From a checkpoint of a small mixture-of-experts model trained on Wikipedia.
Training: a variant of Muon for the experts, 481M tokens, 5848 steps.
Below are experts of layer 7 (counted from 0) of a mixture-of-experts language model. Rows are named router (the router's row for the expert), up (a neuron's input weights, with its number), down (a neuron's output weights, with its number) and show model dimensions 0-255. Each number is 500 + 40 x the weight over its row's rms, rounded and kept within 0 to 999. Numbers have three digits each.
After each expert's rows: a language model's description of what the expert responds to. This comes from a sample of Wikipedia text that the model never trained on.

# expert 51
router:519491495478484518473619494478523497487510473499443583606589466417455558523529508504516514540525473499545508496494492496500474531535473482556514524541475546518540469452429545575491466540507477441427497465554526565510524491488436566461520592500485489462426506446574490508524482535533452494476532495474553382520591523560518582497507474456433603475492471510499486574486488529455485503481451425449463488495439437494480490445533535508536534591471462514455495509448510470528511462529551520494466501567502433393524431530514455529507453490523483483520509521534476519541512548546469513473514480510491541503483503505527460514469529565452519512517468455488449440451522520476487486492532548503450515549498382489537503474506538458522534550452568453505513457464450536480441515565507
up5:513446444490473518491546415538547521492578516413545498526543456512494573504573569495436499477488522485504527558475509458496587494514460548557469484489532513512475444420573471476510555403515583561521527531551516511425531446477466449528448500526517484476606523519475487552522486558514438503477520512525407525460484493518599483407554478512528475513499490477460503569488493491538462563509492522507476455613447502491528499481449517524457582446510428428446488496481470477484475461522414527460545517464448466522503538518533519448550502492479507485538516535489446554536523421484509560524523446507573509484460479519497512491521453458543511470429513503449534538424484497496485485557496434469449536552521476508472495538494476462551548537447455539551496469516487489545502492418491
down5:474563472510544439440473528503462484413502502483481507523516486416538472488474509511470512507513522532487484460503480558518412525514588516478540503502491445583503514512555554554490477560479453485582526569500541462533530452551493574536520487475527469435523476532481443487438509476469558510472483521466602493493420499514459498533483470503512513491474534475503536576497525492533487495428510517416496551479444530499567507539479560484517371575446519514548589501533521465517517507439486524502460485479521476541447399482484540548510549473549519580467510549553536464475449538516519455579400440506464418534487519540427529480438472501458450489472540482547511454521512465515515509508482479526482530465457497527509556558491441444501480443543512401521557509528514574441494504476499
up6:492432398504459485420440519466450481495472480449478519498497560484467523505590566477472448479531469481516495462481469451605526475471486531488531482521515490506498541519461486535564531575517547551517530543488508498549462528502474460535503456513513529484546461486529518461442460476553526507487464416538553491594544450511488494540469579477475476499490497462482418543527580540477468538513517548472502407508492530520464507497516510506449504529590481479518465503393441480531506456416466451476550530480513548596495473477526495474529551526449538442454523546608536472521458513552522474512511543551473468505516459465508471534455501474527530511441440518471519519508507511550468521510471572535470428596502545505435562581455494447462511441480513484515477443574589497526507514463432
down6:534475510467466572544492498557493553514488459474485506486493464505507522463523446459519485512422562548485473476501443500413523497424496552599440475433508555505545522561455539515446454498478465443486501538542446479407495518539481485438592518459562496476486500483505539523473478484544490486500455509496460560451567467455539452473505539415511485482540465516499461497503553516492531508468458532475483586417525502566450582513582511526513482538502492487529475525489510536510483473516492516554492481574466496456516514517504464483456438494540540488564505510389519478542489432597508510510498478471556512567554509593510398515470393499539398481501456528536496513478483544489518515526534579450440491478524471500542423485499494603545458538452524509477468482545543486524502489542541
Description: First-name beginnings. Opening pieces of personal first names and surnames in lists, tables and prose, e.g. Mar, Christ, Jan, Carl, Alex, David.

# expert 31
router:524494552575449432535508490424458498507600506472478519498543484496497506490407494500503503551521450548542511523468480517523506492507460525492553504508498454505489569493502518523494523538505460460522445446456513509579467461421498482433417453470492506518545520478482446508524545502543518513492405509501413475514565550497545464469485499492546509406441517449563583495472505471543514445479492551511539560493555512393535511567481507503601544506559536487567498523575497480439476491477538508496481517488421400498527599520575504490426430503474530504478498486518494454485521519525480490511445488509538511431497504495581559538493500481438483549530454524502492514559487485477473554382523557504517480463441528534542520534479456504455489459498546509550414471564524518493499585490458
up0:517545468476500539458493504542470522528574547558383540507558491544494481511468423535496521490495511462542485529552519502451467509517477477482468493495567572494499508574504535511417525530490479450477465472549492506555503463575489507459452497486421483592458509538550444556505501480535481454445529535470452583549485478422463570569492484455578443483479552494392495484495459521479523513465522541507489440521497504470497490548512442486510493564536561537571468445520444446546499431517556537562421448473528437512458589435519497525560533539494526543528578552512499466487535474457516497517446474511510489488563550526444553486487490534503517474510492496511540486465477491491494464566543554475472451494458482467564446498480502521526378493502536490431510466451506436424450515549490
down0:399495557517542506488479465462498484481514488472474490471481582534537480531549509530545470518532503472518597529461500551571557469534488541602580481504424496552444501493478421459528483532481512598509445483456380447521531477439503470531498460474526527455534560531538483526515484540523451509504480495464464439479488502459562461426459488531565517453487487590503469492505461513436448537524473401482536518516503438486566453481552506518467518473516433436419493507540528484446478499492500487497475521526438495428552490562464448497475481535489438528449495504567504553454522516519507505503565561558478497449542434467464467544509549493548473512504507469473521479461493526487513546460485522513462530488535480569518434482560570451515530506535465587458495528532497484600518467582528
up1:530494453519502477532553483599540504511511501468492486437452553476469420467540511481474409451524505464561511494481491541521484498439450487500451409600507548503454509502571489462533495451517467467466461467480477618597517521498427477491600504501441466492394500505517459516493540513522507454486401489520390484472494549504481464535533491408544489518500496532508523543539532496446513479511543488460499485514492471507526467532575519457490514553522599519493431475504503473493451507494414543514507528478455498493547495522492431510504468519505537506572457531503509491502437532452479517460513550486592471514603435511476540500518553560506505531526548447531518542492562478476470478531452507424556560469457523535501459440495549575443526545444549512522543504515519549500503492505561
down1:537483536511532479565440470470528470494500511482551534483533479488565487457532496548532539478523492595528474528456498513497476514538571490530531503489524506540452506532496560562496506587543476495517415518462530441501526536479473472396541490509467513503538475497554463446524475514498543556576506553438518461428458522507512497483564458512454509537507531472437522505515467549438564490538509545464513537496468501469567449469463459540408416484480503537482500489525549461476430487500470573545548494479485475445536524514494574467412536467461518535486522463490454500529562443553603514503575506559421434453520456501511443460569509498530512578489493465539535489496515421467498474523527400495455510470507517514568546518432475523493468478452523456530432488513436399542430470454553
Description: Space before numbers. Bare space before a number in tables, track lists and counts, plus a word-initial c or l in camera, care, lines.

# expert 26
router:526527489543505455592425493476438437501612515447426475412513454513539566545495452494512498490509510540492553624489501575528523524522456495571450406556436525503449482473517546528433517469476447506476507517493538546414536521442498578513492405519466579517500510536461519479534459502454484504491511517524467492498554481514486550511488563502482466527505571508480510559447485518528525481594467548461520471453497460573536574483456509468513470486503473495536513511524529531449543548552539537440474512562513475443508484474501491519424476512537541492478417512458503547587598529490520542465521483510442542487467470477529477540465506517507469517499573520500446506523414492506487490481478558493487506461479474448559482472548455550436447511434522550448482548494460460557491507461526
up0:444558537522495438550482512509453552495474516395490461514464509490517493496602524513521426559570513417532522447516475538511487474523537477535467527514517459571584495457549531472521517517500552501466564497512461506383521458554481471533514552499483497527429504483516505464429510467545491551421460470464518481534431461580529536479478520499562542456519477509539524481495480497498470517468505466403413490482458465434501522551508456511428506510498487551472470560474496507513514583572504506482538569481469558536443494567501407489503515531504445516581506500521523439546520503491452502540568498537495495514488506534543495508484485502521470496562597500583493500458522558402449580464514557494522549492521456468491518456480498517417473453458512482506548560447448496508476463488413
down0:581448596562506543473508482502556527466510464499509447480514496564439520534493548459461563507519508570432492543499563482495514538547411533496505521442454494440481458552547481478501486544453439500466486511490571567521543440554474522523480384493492541437511507526474511485494490498505520425472549499526500545479501481531513529483435488564472574531503398472573496415439491489475508522448423552506489489496472516452512516560532509603483527530524470530530459437467460496524542442449493456565401475486463472510505507469532463474496491483493540478489480527399522500557446520451478532494435509478559484487518565480516518511449460558451553553477572471421507486499535478479581519510494528496435547500524556478516543507464517568522464568515480470526450481529468533497587481448530
up1:505515523511532498533520553495491520483464563454440512611515420523491568530487468506571513534500524502526494537487465431541545550546497522485504560532527426496478463458541475511453525540518540520578549440566479504436451475485564472523565485471499527555485592544485516542463537486519539553494475476497460496494547465504496567485534518464508489497496508512531509485490524469439530448460505489472539431530507509486505547499440493537439413525485395477531505464534427479446488399497528501446467526530494533479517519449521434449564544524472478464503515411524491515608505441530442548572501496568499545493594488426453556561503539515468483472445487493537496557481475535470467600465530509526532547525453499463475467536489493444471478438430490521472492507439514562420439470549475
down1:439522576449534597505468483527554495488471496482491501529562496517497415522564561492458553527460524549428512488565543489472510519508568489449508477479420482445533489498506538500541448547507484557476405514545482540507497544475395482487479533446549545400493569527516447448528485524492465495517506489469504491520560474538554537562572507583483429456476522504439511510465455458470501533498439447483482465486522498472502440568548468479530490464477550560423514539486496460451492473469347494466537531553544444558520486544512538479469545539522470459484540527535535465481551510561516560469516464468462527473478526487521536505455518483584453531499455510561517484522486527498483442498485443547524510517480537494481431478483461458488483485595538422434524491544559521440543515514474
Description: Empty cells and dashes. Blank spaces and dash placeholders in table cells, such as –, — and N/a, plus dashes joining titles to descriptions in lists.

# expert 25
router:455445461542489542528500468562492542449482482527474487482449485470514497556432435498488489463480521546542538489535529495441513483509566491498538507525431513553461531471495465531521521570533403476516489498490524509528474503563544483440475564531499431525427444502396533481530467484540520522485517472536456534538491476448510545483529513499467555498465447454484466536526529474467498490505466542505543546534522562553463547489450406404488496504489485446478451442508415517555431482517532558540478479533513432488544494550494600497483523506529502590507485473443478471504512477490488426577462502574436476526510500582533422555440502482482514453475449479501416462509466439585541526527560537498456472517461537456488589619521455542445505538528498551502569513491521542526540497526500
up0:523442482499495589511457432502543483512517428456477505518532435439454523498572506534489511455534420517455448496556447497502491554498526455534456516492536516505517496441529503507555546591513509554545499478481538546507474578533514472561434548442552495527466573488551470508469429468513487519469444497519580475514483529520492496557501468511546539623535579487502547458524501542463467520531454480506498472514522477546524471483463501485528542502498489444543467538488451453507487557525495470499490475541464492534483393512491481419489481555501534474463466460430540480482453447494434482470538517543556477614510451534389449476462471487509563519492489473498469479527480464509528513483457436532390584399554472538541472503536477513510542428541496453545433505536482527506528534529549
down0:556538470481430477496511563527509456537449494457517447509508482496453491447457478546471542492485528473581526477441528498584487481544507527545446447494483531516457496516479502532461557524491431520421471509541521535503506387506564571531540559556518523486560424501546510474527448431564508439515494411437497509558541506474495518528495485509467508408499510522496481531478568496501553525476585509518558510463460546474498457451548486447473470459464543516475485433548487507512479465518563506519467459403546464509496579532498523502533527460454462498524558594452504482497494511493579485521508561516542468431544538496523544489560542496534505476586439485377442521503512480454527496495603516519525498566538511444509472447477521449457465471437528506499515489404486432525494501519498
up1:461519507467522553498482533509429578421486510559406498505554567418462541501503455503450510537465517511427557539450555460500459610495579542477549605581478559501448496516491498567413542553530509577526434510592496522522491541512463551536502492536508494552434417485498428467520550547488481495459520479483527531493536485453501522548548463473483444503509462494454501560493526433495504499497503547442562479477486535497416508493503502464476465499468516492440527512489516454479543436447483516503478515455589509575520543488497550498442487532559529472481530438529547507465461481503474466457451447537469510525510575433519568535480471467503577504499537460483522465450484487533499454468459539433519440550527505493487478535508492399523436543475536456511495506508482501516434505453518
down1:478479428579487480453429506471495509565482482490537554481406496427447469518480460512450507496468578509544558479586459521445503514526490483444594468513486470469479513458445556525509424522467482528520488510474569476534537450480478400411455489543497542514507517520537462533528498464496491586447524500525524462532458484505558528483519472491458543442424499450516480475560545505530524454486527441500542531512486499541482575493533509489494495533492483541554507497538505480504490436493488516461545507499440480485496465511559461455516478435555448511464537524503480468453543531529595413578588567527517499593493482548442515534525492539507555530597462525511496480558504497449502548528484527473454517490456464409458452460484477491564518473552545494495432482466494580504482558456595
Description: The "ac" word piece. Word-start or mid-word pieces containing ac, such as legacies, racial, approaching, histor, acc, often after the or of.

# expert 2
router:417496528432512463535463471470513487481540525533491538532521540425448539459499472461539456485498569609493521522449531474552478514599485467533505499453554506508517411531502487456577464544500515542494550444458494565473478514481499493541492527521496515540493468483569502464424548494470541446494545502497501483538444574538452514573442432585462522477518494559578536453487461509511482487490484497531506498536578499544541471515513480472511467495588481479529493528543480520465438496480532495513484570419461381451572528436529535477527514491466511516431399520492558496476506488465462489506479544514474489550513472484503597544446498421542478527422467510520554580492528454518524513513494593514498520449458500469527481512519435461525493575455499437473505457510447463436449458474501
up0:526559497440577503477564485447512499496504507525541554574553462495469494480440423520455521500461517536503515528466499489546500618510496486441552519474504528487457464412459571546520547547484525507475462345512445513497507422505432421544497558463460491475467507506446482567403538449514490469494455474533447519522504523497492467488488565495551474476466570522468506517551533507525543546537486546505535463540456508514560535555505452444441564538550490475525538522465486422540499463424580495552478521486450465465457546534531488471513464507496559497548539485502513545459487527486483512480508493499526446527511501523526533442506507558528508495485591471542460436421472527480563523550444527457475437509488518448514544469444476485490565464533461473549529508502394459500496578535493
down0:565437483497457529559537430526419544502458472479543534386444559500551526495471526522539532467479514527491526449532576518391488475530452559468443443542486449500520455512581489445438479518488492496575547495485534509488513533437481518429506473490463522562577474513570495495438484506513492514433525562518406475483475479489503500519470450556533513485553451495488474549481472475530488508486430494515400508471520463476531459506511513502533514542485520511543428533522510554509421489500544589513517509491599553509511549516404476490480446464461508514472509493497569448485402483556461489548472481510472553552565526485478519513523479496469572519512494450563513491481518451557491536533539522538592527492512486557506487530477449455492383449464511538513535470540471543527542468493462
up1:447497535551467482476478540519497588496527573489509474433417512535476480558572491552534514532485502485515528548509445431571508502452527518443559470548498469502562450445546557510535458495486441493566600464529527446580509529468479485506472495440551530592568492530457476514466559485531481479512541502525482519503415538484528491493506490539517503510557500597527492513494402466422472479460468476477559512439547525473546451516475556496480488442519495522456469474471494507577515584472466480434541460462450493489556529527566475444477503499499537447457506505428490469538510505435556521544549499495508510513516487517418489565576488510414513520584443445547509544510458564463494504470526433474490496525485500475413508459478455441477515440497531453544409500499508536476480498507552
down1:577587414483516483519501490484527499467562455567532563573549546558535397490481452402493469459617448498459479470503487574530513456516487500561503474508456568513541579503482507530524570449539516507517482510494492473524468496486440557498536454489560503493500511559500526491490489478542481530588556476436455504517501422451474517521496511487486476485506567448474526454446514542507535483485526560436454497541518529500391491545595451441439518588472465481541470553527514476482478430487534456551484456505496525402454499500445517475509552530482516467469561552496529502564533476485504457385480511475528529435451532498512509458571478484469508505463538529566515523473520521501461477495510476506503562462573444463457518464497496525519509490477514521449493441474501530437466539529457
Description: Word-initial b/v pieces. First pieces of longer words, especially b, v, B, V, th, qu, ob, after articles, such as balance, branch, bishop, Vivo.

# expert 36
router:448502495461503535460523556549435510476581484566487481537514546468503476531521520477494451443490541469503476492522539495538506480473465539517427474513570506499449470559479506486454461535512467479547551508477576517433513546526471545484496557488490485426481471549492507485473474516424517504529565490549495391459542447481476499488516437562525512513595504550495514452534559576476450480517485514495502469492468486447598500422539367512491561473514502543547528531541586447471480479521507511444581504398461487485447510471539582509501454487522476520455471508554456496515525560467517579466427541504515575462516538505522456491542455506453501502446522488432490511486507486488563472474415580447545514441521480539460528424537484487464532468519526537503397561543531546526502487514507
up0:482531435508497442520504442500600518496502509530476520463512555479467496559457515507460490474522466511390567473568501475490524528499484500484535475501455522439531530521513504507485507484470461470505496507621462359515502482517439519488451512517529586525532532481500500553491426444495473406464556465495509554553503515458499429429476555536548462563563455533417514525509494555494509470542551500499512567550498470499482569490511503448503537510498546482514485485551494476493412428478515529454488474419458494422515513490527499525526424501459508555526544591486525474557511574523506566532519446523572504438545548520582606591510412481559536507492480499510517438475498481563547508449520502553536507469484494463530483466493536463488459490552438498480517477478470525547488521496506
down0:507541527492481520510471575548517500558515463454496591507482559471510537496578538525583442498444468513496435444469483460554557472512464517511540494503519574514522453590514463556451492453506496504566477540458498531449504600485524512512518409465445413484432460487427541555575520539480536530556397467549472490552460506539523535544522489464486488532472558459540510449509480476463490514396450423544528444525475488563476514530519490512439540491469535442462487525536576499470568579515514500430483529521490449485503508464518525527507524481473479427489548456519436495515517459535481431486444455513468498518474569517488473548531542486500457491467571451428441499482492492484471409558512533444431504513555530563490514461504511457451489498470538541544547511530461478506525555517492
up1:491537500528570478470486503501497487495441426525517506525529557574602542458473482435567499468496460542477577497548494510542471484485425535456545518498471508475564472506469414510483555532511405453466465445525467516514517444498464468496430561516472502445422435449541552471434511486540422480526514496502508496514520490493552502547517539448548545515474533534482479468449514508528531565479549487456451504500447532466502535471542476536473566506585474554523478522510534550532454446529508449505481501501507438505533509432499479562468480492501502510472595477489468519501540476444513508534483528562419535512474457504533443514484523615490514510518548480482492462522456485528576592407519464456475557503467472450465555447497558523497446526513520427519443520496462583560524466618505
down1:475487428508491472525467507586468495475540500513531515473449490507448441467476550501493507496444545469481516516461457486528540484495552464473445534437466600513431518479496526476554562475518548466587516570487493456480490498496597554532567494529495463529566447474431447510463462497521537502567500488476551617475465472515521536399515413475564434418470509500518446535540526488509489440555470482508478513523524492465482434498447508444590509530495539508501507488518492552585476465522565545536549494488535510509491512530498468504585453527566502489487514483479499558489454512470480452489596455500537481508440492566468450468523528437496523490459501473409569414557490538489481539469417615527476487497507487552461462504489508480558531502454495490501555519464502534494514529412513
Description: Initial consonant letters. Word-initial capital or consonant pieces starting names or words, especially K, W, V, w, Sh, sp, as in Kazuo, wrecked.

# expert 46
router:470549587435455518485510446585516446512498485491461561411477583476497531575480477487505435475480533423525429550554499489555495506416566526507457506504512491496494469494546522537575468527484481506495470515490471482490442472469462561467510419531500546520546523525494511492535476413467526512549447515532468532484458418563510503467542462519501493540498487495491473535479498513458512502470457494485466517481546505483513455490467486464534542484480534556468527530557532513477594515512457492579508547578501524457535582471494450446501483482555507510429407518533479550450494591511488491533469411424493514489492494460532579537418475531566528523512504409529579496499501503529513530494487601475499462517519495537451477574436497482508534526493503546534435443535578507561446485424442
up1:494542504497467507544564430469506539538380493487527541500508540457534553504574422600436442480538529451497519435494420476382494510529428553525455509502553497545542471545542506504469512513532470484517574506466560535477550609474439576467505540514503549529506410535544546493447555428530494490476488558437556479498499522527536457476567473505515498537435501470494492542484486522491531476558518512458461417528515524479484499456470515481487473426521487409590490465465544488506554493518515487459506471455449499529545494481492524491469469495511517530448463426560501483438542527514543511495491520496529560564442454528545521469487482455529478473520603511501505543507529494496548439492474476573574543430496452545514488461455580443484538546492511508487456461461490513474480534499488
down1:510519420497525434529507510497532509504550419505489390510481443547528496455561490495466488503480471455506459413562477534499559513407483545462445505461515520493450479514599485582547494478496549474577426572519438524465518492514486518496478429446514542550426482490483557495492521452438550486508488520462498587543462421522512516519458450606519499518485501451538472526484497491558455512505507474499503536483539458494485496502478474533519522483609545568483532547553513549527545483483478523491497484447442534468446486541510536456467578462480549533456503477500488507574476594459456506490459515518535557482531475487438515474519504517401533534587531506520464505468481562526412505446482507532507430515474463539526592482462491555450478484473531479446494517472483541582537498535447
up2:493448497445469528527492444543508562523548524563497455523517477496484479565508506545545429497510524515521524524488585481545467499544429425476497466516480574497456563433488498552455538438414469458478523494497500493541566452477534520472474475530426455468528431484474546521512574508467499497522483431526460521482513496491528516539515552481555472525506458595524531555520471531459560460404557488575514487532561489477523575547551531491472518575521499465469527464480448448451468523520543503525495469487481438562506521513511422433516533533443488585451501467472519464455468418481476549546526507482421523481520531512437473544538485493497466533443498534497510494464556534587502467558471457509458447590547469532498464472499566478399524476493525455472435524529516463573502486409470
down2:491598526480547487453489513557450500467466493563539537496552486486544532556448542461502542494494497484495503478524465530517557470440431461478501520547486496466536503462464517531512570480494496556515502477458466546508501519511560466463537533469498506463503499554470485530484436526434512554545460538553498499508522454506480515484611501521470471461545504506574472555440521581467544583449581452465461467475493438543483544545507542511531531530467544475503493520498500423546480489493504488537486539549437554446504537468556468483484447552504467549493466504519460508534431594497514422525424486447472445395462574464514504509470574505594510526480451464500503489533442518495515457526449560413483561501460429454524531492507425490436485534474562427529399488501471494471535584468476
Description: "As" and capital S. Mostly the word as in "as they rotate", "as if", cast lists "X as Blake", plus word-initial or country-code letters S, O, I.

# expert 40
router:500537471491534526502538456526517508488526437511475550491510459547468613541551498527453454453485471547502406449493534546516466491479491499462511519550569461464487527530518441465512471482507524480459428483477447474516514498430617520519386542514491477440539522516537508514443443517491504516494508480473467524468488492536469464540498470450437605516453570498526496543506482489457515510428537536559450540531512583505498480431520458482410528483490536479476512477521457547484427516538526463458510484560571430449429512543430557531550475555546564505511413474521454466523481489562464557536500467513551526459458520483545527466531559523482577501490489522542465486539449585488523569544475527430515510505507520484487489557565526507498438440451498460470498405471504523538545464436469
up1:495520504529532539474563485472537447553543492528453509555460450509597494524445451563497459517570521539449415477522480524517485560538528473523433536470445549380470538505484534519533462437495536503432491466539460496593531523471479547504457476446501477544475446518522492458435492480447473495578489484512469495467534513459488551495522493440454565531465551475532484484518521529547562511504504446448446407528460515471522510553524513515464474475502513540575506524490529473510405502444543417462476477437473461539531496509515459539460440478519497569461516446546509478491528481531485500556489507535476459448440491452504565477547524611522540544505527518548513487540441514485507558505528482545527470401528441526486532462423542569503579506483597506432495452436499482507519478543486
down1:525484489426506382588518489556507502437546531494537485466509546481548502504505515546510479526542569460490521485507553475525476503497534530462504448493515517480526475541533505468469553544513480449428384536490535440448476431519580417495529531583553474474550550492497511498514465446525540534489566497509478494496510548491520473387537498554498498476497517511503500525483473502444461487409515544450441437489482507474479529562497483483520507486544528489452505435541504462489479440562510589533534491526510444474493554457541490526485586544459523496523519545454504574482519505509453520460519520491409548520521506493507467594497508458492548540516470465473557540453570469494448489465408485468433559518468544423491418481568528497533504484511404392494554548526489545481460523492518
up2:481535534520526490467468580508546536490483482459488490518514529549525485475515522483502434481509478508578545488584448530528481517486536496538447492534448531441437501421572461465485497550507492574460520502519533455476439434512479489546521463483516514549534549585523485501526491443545467534471463449485498523484480528562530520517481497468441512524526520485483519536424545543478550492551528511474509572464433567468493464521465516591450440441432502485507444542477559533510498523471506491483512445563471460488521503540582518551524442484474468484439492459458512530606434468466514473531458520468505494576450525458503535550474530491499434491501503468465480498556500549499444555613500422414493561565475469436491353545510500469494564453540536484459433438473499484561506504460490
down2:503456462465458556546538451514497459516566534479523525460540477446510423512410440512481545518536446509534460533481553510407512529515454496529489552490526469528522464544501519534511491450534514524571512520491525481511496498471495539448485498529530421409505540470595478408407493525409565536505474561485520540484510497543485430431555508540537571522525538503483554437566453433521495517479471462505518508464536466536531523511451513479455503505462485552523529521464475532405453547466476529474451525515507493494453523456465555500454484484538503542588497551511517491468558508482506412480507487485497547535651491477483514532464537484491485415482498570538559480483426444514602466452471547537460561491530504497500551466532569492512476471441478475492493559490533498458466534439480
Description: Capitalized word-initial letters. Single capital letters starting a name or word after a space, parenthesis, quote or pipe, especially S, M, L, T, J, e.g. Morocco, Lothair.

# expert 23
router:526420497547490474507511470521517468525487458527534513479504454479506462466493525531513529468522530495492589523513483461510496551503481529478502516497480505491463546503515458544472506564540437537552489494536473529452506493565530493540435570564481546466537528502536522466590536536453488503449480491567501442503444537506436574521519493530479605550474510472469495516498509516559514478552467492526476486424509446492531526481538492531516576444504468467478538506496456449514459458539531468517513540542520507438507464473514504526506471529587455491456428487540438466563485544494466459577572554506499578515511497502548438438503468434506469459503514505499405515465486514430404434514428490385501491577474568487526533436488537579445534460523504521477531481559463388501460419516387
up5:452485596447467479412539519476514555503463532449434507545468483565563459463573464446479568487480506428499495453415480487565550462483462536464419478458498530473457495512564474555471480566481444451585461529511545508401564447443497490570517483502556517475503533429506481552580407485523463509486532542557546481537516474514503506570555538406504519456507491506462542450518510487586451541526428495486533457555521447479489490448500479556441449481562510414573494481544427501527548502530559480493467551456519554452529537469533453522471499513440546512529454473480473508537492485481485538507524538594553509468526472515515494485492558507543500522458527535499499542518497565493465466457536459520436433507467469512535479532476559507480506489522529497485523484513466510513474469566471
down5:494576443538501480499517486436496391491502508487504433475531493462473463503470523489511503446446445509446500525576492455495442524463506466498574502505485479567414522539442489514536486460473538511408519525535460530552395483512489515474479549464526521467479470529515527440473543498470598519466538491488524526548478502481454517521488472501498520504516482462457443464485549512461512485549497570563428594465480516519507515478453526520546598527552430564443536527487582485544586510519481566523499455442532527552520441493486505515558489449598461516452461555514536536534514596561499438532517498480549476537506502506488533475481517483513445458484468538441530453451511461474532504532507470462482518600470439543478517512540519524440556542547486451516515505527535535419393443471490
up6:566530498471504501476498436541544459449501518560505505392519477449525491491442564518456485463486398497493473477483554566524455471531531518541416442492535515479449500468512468488477551522536519523446513466472596478455503485478497500507540523540519545491472543460526518453489517525475464551462464459486484454512511538438466508510509476516554479428517467462537464468435532446516497553505546494494491546470473532608492593492570566549517538512389539511476478460524525489461544500624550562525518506506489508440522446451562472465513468488498525497458510495469492483514487484457565495442456523485499459548500501470532444516459446493549511496523510496461516495513486467477490580536472463509542599502484445473443568515550566487640437513515538555448484483512418582542542452513531
down6:518530442567528426486479527462512544583532487511488560519506450469496513494523408553521521490473565455520483451506465466494564554522451603474529559502494473520457595491550525424474473508451493557524457499534447510496481453512443511482570497479485524515549382555499506494403557511550519515546483514514501510453512464529473511492444478511544510455581496481518482540488536513477453454512484500501546445519471473444492464455460432483472499505601544445531480554523516539453489449427468443509464488475472527458520502563487554466514529464489533468452529500532513532484529510537496511480495510453479518504418506544436621479511530540462559523516501481506529581574476605451574479462456473559463477556472540460518504408473493528475477518479482529436445542494547468459471572528475
Description: Place-name first words. Capitalized first words of multiword proper names, mostly places, countries and teams, often in tables, such as West Germany, United States, South Africa.

# expert 54
router:433530507435446520455503525522466563469547534571482508527497455464558496475431507632454487566489449460527443481492530487456467540511526461537494539469504481470415506477491558480469538541502512474517518536487509542475467538532487444494508513499502524490490487466575469520500540487522517529488502439539538475500476597432513487564471413495504530522418519608466479481484470427511545466509470566534420461539498625510480530483542540434520461488473605457468462487552440483454491507468539508509455461483559504555523518532546514499465535492531499504484513552499594460487489453486514482460432413569502556528474551536534527521458521513533411494506504555487471502553550543445501476483508510526550477478478461492502570480498483402444409457534523523444521566503556484501520539503495
up0:462533469492550536480521457486509500457436456492459543547426515510487451571549460504416524543494575475436495478525527542541446585471488493479433561511533499488487505519488549527449593553497544421499509570502549469494487442452473440473580529563531515405530374501528558533484515429483450490481514472455516503532479581533478503549457479471491477578484499421439510520506595530552508472484465541502527517486490441452501545544554603483394565457482514493549505476535518550541445467481450469540459473493502429471503524472504534493461470512493529513478536523531469466459490470557473504502429488530529524528517472497492517480518513513406535557551504497427507468454499449486506497508559484472523523506503454511553543581456523487493475448487473469470442588497501481576501535492507
down0:513511509551471509510574504516492480525433605551539502432510579517514547476536415591537502489589471550509501459476413473478497471453460415499523531518473538500499540506502557498468460451540467451517552408443476485523539511496520514446415579471484562581491567513451482450557455554535533451466588515464486453458530450480449484503506501525491552467482480537534560435540512463445474541498506497560514509500494545482536481483500451495552452524487502530499545431520432450482458445488500593551513473485492502513502452534521476457551511471466461537412453502443458457500517579498502544496488521506558442437518497562528461556553474538491517497545522503541482484540482486433485573460457411482509519552457523470474463548492510500547542540524535471534432503508490530539506447496433
up1:453481581455541501497480521523529507550499538529472539539433527505400458495410473455518463471591511513498496495505514466484492533425460448542483410456454572506519483470508506482449548471515506508508558521500555510495543436503429421498512524475538424456507477543492512516501534484517512537497477480507386494509494465431529502482500476468494515507494498557525501536518492533519558490459469494516464502449465565553488495522488489549497431513424460456611449569521461502468504467485446487446536481494458508576518512499470538475553451475525607486519466545473497507513512453539500499489498557562530487524488547419503410469460566431476415551548443502582524527523563531559483564553471484478488432501485483533482503496478583452464516560523529610529559466529476506492496518580464
down1:489508398606499531524499514519509475516507444444460500487531386553581469521588521442519564515540485494522475544478432539499511490533520549491540465537515524507477502476532474492577461492530508528455473463469501499523517460478575515481458568492453499558479503461446465534525428499486555523410515500493507484505484469498467432477572561532578489530552419499427409551511513493482503483500557498511527526492519503506488463479552466550462520470515536467442500480518515548476554507513530416549505544514492533423525474575584437433513572554499460454462497481562542455505489476492471509540562449506484484448516539514503567553485450467515526431475480551480450466465493451468509465480509535499513482498458545452442521514470570567594574527503442481493495507482484451470526487379524
Description: Space before numbers. Standalone space tokens before digits such as years, dates and counts in tables and prose, as in "to 1974".